{"n_experts": 24, "d_shared_expert": 0, "hidden_act": "squared_relu", "router_score": "softmax", "balance_bias": false, "optimizer": "soap_variant", "beta1": 0.95, "train_tokens": 514100000}
Below are experts of layer 4 (counted from 0) of a mixture-of-experts language model. Rows are named router (the router's row for the expert), up (a neuron's input weights, with its number), down (a neuron's output weights, with its number) and show model dimensions 0-191. Each number is 500 + 40 x the weight over its row's rms, rounded and kept within 0 to 999. Numbers have three digits each.
After each expert's rows: "comes before" lists some tokens at least twice as common just after its tokens as in all text; "mostly gets" lists some tokens that are sent to it at least half of the time. This comes from a sample of Wikipedia text that the model never trained on. Tokens count by the router's weight.

# expert 20
router:529560466463413439453507454562470512546607507489498448468417451487454576519529513518425536535546422496476443477482506514505397457510481504457471457472507530469478579481555500538505540529494472470464545468506492494511489487545533513489538567472430421431467538528554431440512488501537559533483488517475544484482483516498560514473510506526559568477524501533521408445471517473445551486561518474545566572506516441527521478459483438569515509533545516556498497547532486406449484511500572510472479512492558471483546456494540500482458498495458482525536428453530460476499497441474449518
up0:499499517509470540509528503433545517466481513499544475502456531580483467552462527515513525500510500458498485496544532434443457477585499480460479499566477437526547517362545482526554501546520569448522464487510474486487457497497509505502569490478523500492475515483454494602498510546492496520547529504464562578509496529575521552579440405466537505501480501516493483548478501501485484578481498414506495568547449448432470564563474497493518500555461519497490562546522537492455465523500478472434461473550496474586490497423418426607445495507494475487538513465493503461464407499441494500
down0:509459513491555499368489514468463587570536508505595506489483539529499500537510514552575499535592505546406519448457461501500496511507414488501487505467457497576527500501504501558498495499458455507511487530532502408500485522474493496538524501499501524506498620546416531530565582476510512486462499542464512501488541506535552532535562468524549504499490500527539494504426399542463479501505434488482503503506493498474365535535490499442451492506509526489552451424491552499493514471526346486489481536558483496454510497451523412501474500546510433506542496502502509501509504515496487495
comes before: " the", " to", " a", " by", " in", " his"
mostly gets: " on", " for", " in", " with", "ated", " from"

# expert 5
router:504506472513561540564544500415541498513473460521499562493444459534501459523496469509505544520515533541537503430516425484481557550490552496505531460518440536534490491485556470451480560525504485534502509612494442504523458517517452554474471529492476495518581431475475548412565534511453518474515486464502551499446494497550504438534465531529571512436446559502552516457529506466475506529478517442423548449435494528468487441568527549476541443484456471541432560532437525562489524490489487451516442417469514543453530473485487514508427460534564425509568525525591475477515478538457471510
up3:586463429479420481556499494525495557595494501469436564522513479414492517558435513488556508389477557595492481479448505608523448498478490482421534470506511558543447509425523572497546485508489399426497536501447534502466484481517336491502499596456493547477423506479541440490498508466489531506497522500525507537423503510514557496492527482500572497553476503489505503500462495481549532438500501509524536480502507461497490477505541500465520493485493510478512498500504563512496507494500516494554471499489494444493516466506500523465494478493492596539416464544436519481526465562505524504
down3:430504499453505513500496491440504482462462486382455463498526410493471555479521565528422611529467528508558432503502455510511532436446508518489568511500507497498616494485560499462491441521553441466480524504494483514515523486544513486525498573612491501502671458530508500499500483489501458441520520553439503457444508540459500511505464475473502515486528534511466404495502460523494430478469543509500472494530494539501559392487517480494474525500492547515376522540493441482496526454481483498485527561510476498573454510500500474496496522456479509490487513536438476518493505487468543429
comes before: " ", "-", "\n", ":", " N", " —"
mostly gets: "|", " |", ");", " Preceded", " Succeeded", " •"

# expert 19
router:541451512428505472537532522457450471529493495531513500494478492529415503461526492561502533488516556415520459577462477497453467512486504553435536527482480541508504490518474580468518558510561387523579428518475582478551448519518492465453408479522518507494529435498460449502473557448563515464503568515557522554560527513533419568579516467535571445480533579463565483503544469481567547491533477531471504506446509450481540439519531548542478500524468502462443474493475491520504509475471515413551460565546495454489476459484481490493478554493545521525511528441458512520472530530456569497
up0:459515521499508510535519452492563524535489488453481519571503505485533438512449515551498533518472423556554535442521510504444488491440528498502443506599568494468469406441544486475521624506465468495549551494530489480487448462525517534488473553512521436531541441562553518579483506464475511507484532519525442576489434515519523512498595489599479554500526498475500520515531499433413440484527528532471505517481471536546464468542499511489446469442570543494505461518541518501508511498473482533530474460562495578573582498491435517472520487481441493492502485507413498475527606556482541468
down0:508498443509493542557491477489569482515491444476465468436494450531519590520486553497477530472480401571438515548512574512517476517548493544528497505498513513504499491439543456616472517508480472492413504536529522477537470507517517457460613561552503513484484549548505482542494569453577494544503409581500498454502518514477488500476436517517497515585440536536492518447421479430518450498522491445521499396489509536557500521469448412524459468480508556494474482459492464509506478460487493499506470552441492505417481505586563475511533500493514441584499503491493532447567507529517524475
comes before: "\n", " ", " The", " and", " He", " In"
mostly gets: ").", "),", ",", "″", "\".", "\","

# expert 15
router:581561521454473487517522408576413571523485534378499471448584461485477573458531493482532464491523494585413443498490517448504366506551508541505518526490477494526474488524488540487534486552539465424479479455429547440499478522520508536470487550507478484457498506460486451447468420436494522492471500531531509484456500487451575502457491516441532489580547468508468434494472427492486529499457507511555595533495521506457520502494527492444500478503543520543523496453478523463479507500476467482489513498524539461582509528469456496469501485413546449538545440512541483513517532493516424477
up0:452483534481500498488490540492453499472449488520543529442496494552590506526502406422517486553498479522542471499537441538520476483524502506477533501548534452530399439511495442498512515494487424426530502525516533409493498537462478580485492518504490508492501404455507508501461583544499530471473491512506587526412452512447490512489484532497439492468463505491510492522564568516520371493500457546459467505488574595508466563459467493502591534518484461513483502562510606413464499512460517554499505458486429500546568474509488490528504523532464510505493549503560480468596511499534507528
down0:519447499547488498467492588493533562500456515520454507436485499533419509519524508499480486491495503472517494489496498536490513441498510480494499555527525595499371534535636500531435579494514568490496484494511504496552509526544492503505512488458530533413471452534453520525494522494422511492476497508491510639538500475468494518468494485470493518505507548510495480520428495570524455551521573474442531573505546567460418481421410548515511501538559504503512504479517498430508481552562580500448532465480538499487521585538509530502508492470537559482511568514450499504545501598480502442
comes before: ",", ".", " in", " of", " to", " and"
mostly gets: " also", " him", " time", " season", " career", " life"

# expert 23
router:528498546446544497546526521461438541449495440462492552501550488485494582441475483526473502445444508514505490611456511465555537488477489509425491497438480503510473475489459547480435489486478416543494484557470515454514494464552506522555516529465449577515573487487505538483566476532500450514519527504559507476528491433504552436509548514493493546584476546446509507536514506531500550488584513481524532445461489533520502428457498522556447500494482533491482492474442485505461455561502480434484483521462484466375529482547549453470515462541425580514422440519552413547488477530476405494
up0:505509341428520500492541486561503594505532466562484572520510499554496594486459526396543551479483483541560517563593500448464525525501515462475457480514494526509421495503476460569561468504495462500455516418501528443460546486558495505483445440571566500502459495470481498535527499472419514445452486484419478485481440490514500505429485492517574499524483494520500523517572477542569496569502494430440528505520458515484533507472566498461445597514484561501510484509491519481484530486488479504492492500457500444465516483572541492460484505529511525490504433508511483474520420524477531543
down0:514452572503493454439475529480533492474521477499517506546495482527534511501466499498497602510503568521445570476491566534507459491471422458567525529494509436531458467453509580426492571559497532551456488478458434497551454473485466496426496487522481497428575445466452502452488465502455475525538500494537567523551566509515558403501500594503494509512509521547542531402493517466587527455491556537511518525463530495520502523504484572519425503504509498498420538435519460533511526447460441518553499471488475499578529521499502502549471493480534553490524529496493495493409533621528462504
comes before: " ", "\n", " of", ":", " (", " —"
mostly gets: " University", " School", " including", " rem", ":", " College"

# expert 6
router:578465526519549505518513477479471520504488545516547471549605533556456467409516456507506533510510441508477462555488515451548532497492459526557622511494507515422550539507448525467470530556608422564465436457547501499495499504456442465527544499515495467550495492429518487506477521444529515452469544501449481490418513574540526477529536531560548460466562525531524504514474414488485497462549521472522508471548532502500457503442554423573531469517591507527461564444484479483443484492510476504529427549557507542552526521559483475532439545532473491512511541482505484501508503441442511468
up3:501444502496515499557488490387505493527490578522485442483531492512504554520532484525515470560551502541573458493503532477506485532426507516473502531554519517520426440502448556560497472573532395581587480384527500497574490494502426512475478440485521510502419497482536444494521453436499463518510417532396540513492553469499487507509466523493483505458587427451508484477440505470472580510500459460493538484554469495506434480495503503526552486469510481509506472501487438499457477450492490449503494538510488560521431474551596504506588536520497471500515501493455403496497531507544526483
down3:484566540560478513584499594473482500513487475512395558502505486552527479542490507499593622441504527481499504450451472517511458524554562489487441506568523483571484566516481515506482530553541473498461546498504508533496462500558524502478500510472346442489549513439477578481557499472548496528520503522524516512537521457562546578509526534567485467467502505507505493487504435556520532580459514555410494421509475508516486499517493499584583490430491517464509501500478474486504500537515542558534547486566501501501520539486459499458530484566499510498473443490459451460545557506537481543
comes before: " |", "\n", ")", " (", "–", ";"
mostly gets: ")", "%", " ==", "}", "),", ");"

# expert 16
router:548549487477453426570473485527473461489537442542486532490444443537494465476519509514496479549434462509485522453518500512533474497508499518499516488492531513468511547560481534536493566478491474470540499469481441504542495495537593559516467429501423484521502441527438474432564472465531561448543468481427572511450509525458591503566475489534584493517544517520547449397499502499514509513565501490559577547503490458470530430491557499493438525513496526478540529576593491433454542473571565474472481453476520504490544491474533528481562502487584507543511450500458461522519539486420554564
up3:502513531525470523496508518506533517500469572530454564478468491502519541545512433506482499516426454493496549470491513401516500481590525529500491461495519486527544610510507500501503504464493534504500514480531462570492494541440585559503445558502492450481541496470438424505455505496508500607458533510525441522440521500481571501541460445496459462489639488466499469568475503510573552573488479477515499594476503478495533536503507563441467525572491498431527502500450507489462486538532470437447468491545491540515537509517590532473507580494494643462474487487496486493453448499543508471
down3:474499573428528513518528477553395450516543550501497489475501514354503468513514525506511493558566477417468398510448427484523465482557494487498489341478513419496489469491540507433472441489498518421461499469509508514499493536537454503549497502446489558553518532465510509425527520499530522510517465451495474491609501522460493462517475472527482497498551517473530437517497516501486495512589526491512544510508493459511485441530501500417498417506504491485517485503515500495574417519550516497454486507500510539453431495447505483438505494519505453506520565430487567530537510411484501528
comes before: "|", "\n", "-", " the", "==", "The"
mostly gets: "\n", " by", " with", " after", " during", " when"

# expert 17
router:558396520477428486556555463496481490505454525464476527498523500463460481541413558492520490521510451495484467456567545529543435552526512444529437460459573564496490532533526553477528486587555482547497450498438457493492494446461514409461568486555546555481512422550572509478512533514511518528480427543477524540430529510538570464550508555431500516602541468527520469526497543484538482517407522534466508511542494523566491564544449462496535503460501490460508520413501488498514518545571484544469523511514514556554488476550507454479500494496540523414523550545460473489496487514488462518
up3:447445532458514489405513500495494449531457543491500553506503491491504435548499490493544487534468475441535490564556563438510489448508501499484503526523549492492492549510465517504499452527493495470508505654485498496558547458534600490467487527536499516447513523493500496534468423497539591506491526498452508485477503453506507433517505503507451464557533524485499492514508482432516490462523436432514524536524500536474513468485509431475430491544437564499532455405435504506517474439492582506503527430499473481587515500483502487495512509511454507485456514519515449565564607667500483550
down3:547498422501475430502507565508424498506556528540495473554513430503394465440494478540537505506460505506525479510522493488504502558482484475527481498572499571525475458467448478401493507531506525541506461517560489553492401447506490390439573501468415452493466483398517531492500512552530423509489533480500501531471494473476465535528418499477517488495533449506519428500557487510482505560498483499479436507595482485569441537524455439525479534595494494517501507518478453498499528486466511477524528479504448504521507497403455451416541528518515506503571481490482513382547500467508480477
comes before: "0", " |", "9", ".", "8", "–"
mostly gets: " two", " one", " second", " three", "0", " several"

# expert 7
router:496564524534514536510507488512524458543488494522496469538537544502558547538469489519477458469519531465423554536528476503502541447539564568490507501452431494464526569526567504510488539540512474482478555456479531491485515480454526459528472473504489516451505575482557444498536456602538567506509561498567486525499482483498482458390479551480469546540543445536412500510554436439418472524465454543549541511481565418436516548479503430480454485503485520499469462409511559551517475476523490542451459498482520432541493504443548462510526580476493515572440601575511487482507528504516522520
up0:451500460431506517467443481469507494442539485507490527532476535488374545545458495500524467452515513511494532594512496540498498465486505483499504515511500484488519570576520431547567432563484495519528497500554528481445506582519493459502468561553531511493551496576503466465457457528443549567519574489505479529621553476434443481489491495554487527503467499410495447505522503435506527446459511520522522542520533510565505473439522508492447492485537551491564506537500495530567495461364504508507467482496392386484493492478496523496475475554477505473454468524489422501513499560496459509
down0:543525552513478578485467476474539498490477513476573420503354481503466485524536474534499536498456474496504465512519478386403475575512460556493522497551527484474546513528494526495426477480509536511451528588489541483536490475524531519482499439496437511593522487507500429500562498513502430516434531489430424513499506500448540551538550526513539501495543412467570548464502521398448501497456460524449507524470501495504481489511508443480563498493525499514530496402514486501415488497500523522519523530497561537515482507435436541469491425498451520480467501407474512549495548496467441523
comes before: " of", ",", "s", ".", "ing", " and"
mostly gets: " dep", " game", " land", " organ", " school", " town"

# expert 8
router:510516582524483451500616451471547505470473487495505563539497444486453544527452512544529468489502490487507487440583515437569474482561446504485480471478559488515533541563557533486481491571541553569552453490508472583458457464494531492464500503466567546506533442538542537523475504479529520446512490542551481503429581431484547497534521439542501425535592522471535503493477555508488442528466498493479534479511447517521496534564405463490478542441459538487532528458491553500389507514514505561475520543577491551484437488546501523516492518483509516455550469559446436500510472532560539510
up3:561527547463495474491509499511494504503451518371479449483508455542467458430500522533464506498514565588500501458527447376536500582492518459471484457516440550513481490501474534445587477510457498490467526491545566522459499512497444412486441455565514433435501498538489464528456515483485535499510465496388551508465428499498513448482489507496534559501459596479462507496494518469496563545619503416484487505476522460491481477486544541472452509506535488476450489573525489472465565426479503496468567557517510577496538500540494455461560554519515455496523455523482513501533498456504465519
down3:542440461438504523510559386490491465499591397583615497509414638513461497532495470589509568520499519434451560514522479559440473493488540499498498548523449488500536548550498430445544490493460487517486512498371553472492448517486500589488544512473538522482461518496537501554544493457519473499503397501527516477500506537460499471545455495504493511507484484514500490479510533477555500512543448488504504475481496488514488534496439458520470481521510490493500579568461501461506547502551508493509543495499536474499494452498493494532577472516440568427500515520530543533450538497522529437
comes before: "0", "9", "8", "5", "7", "6"
mostly gets: " US", " USA", "RA", " II", " Cup", "US"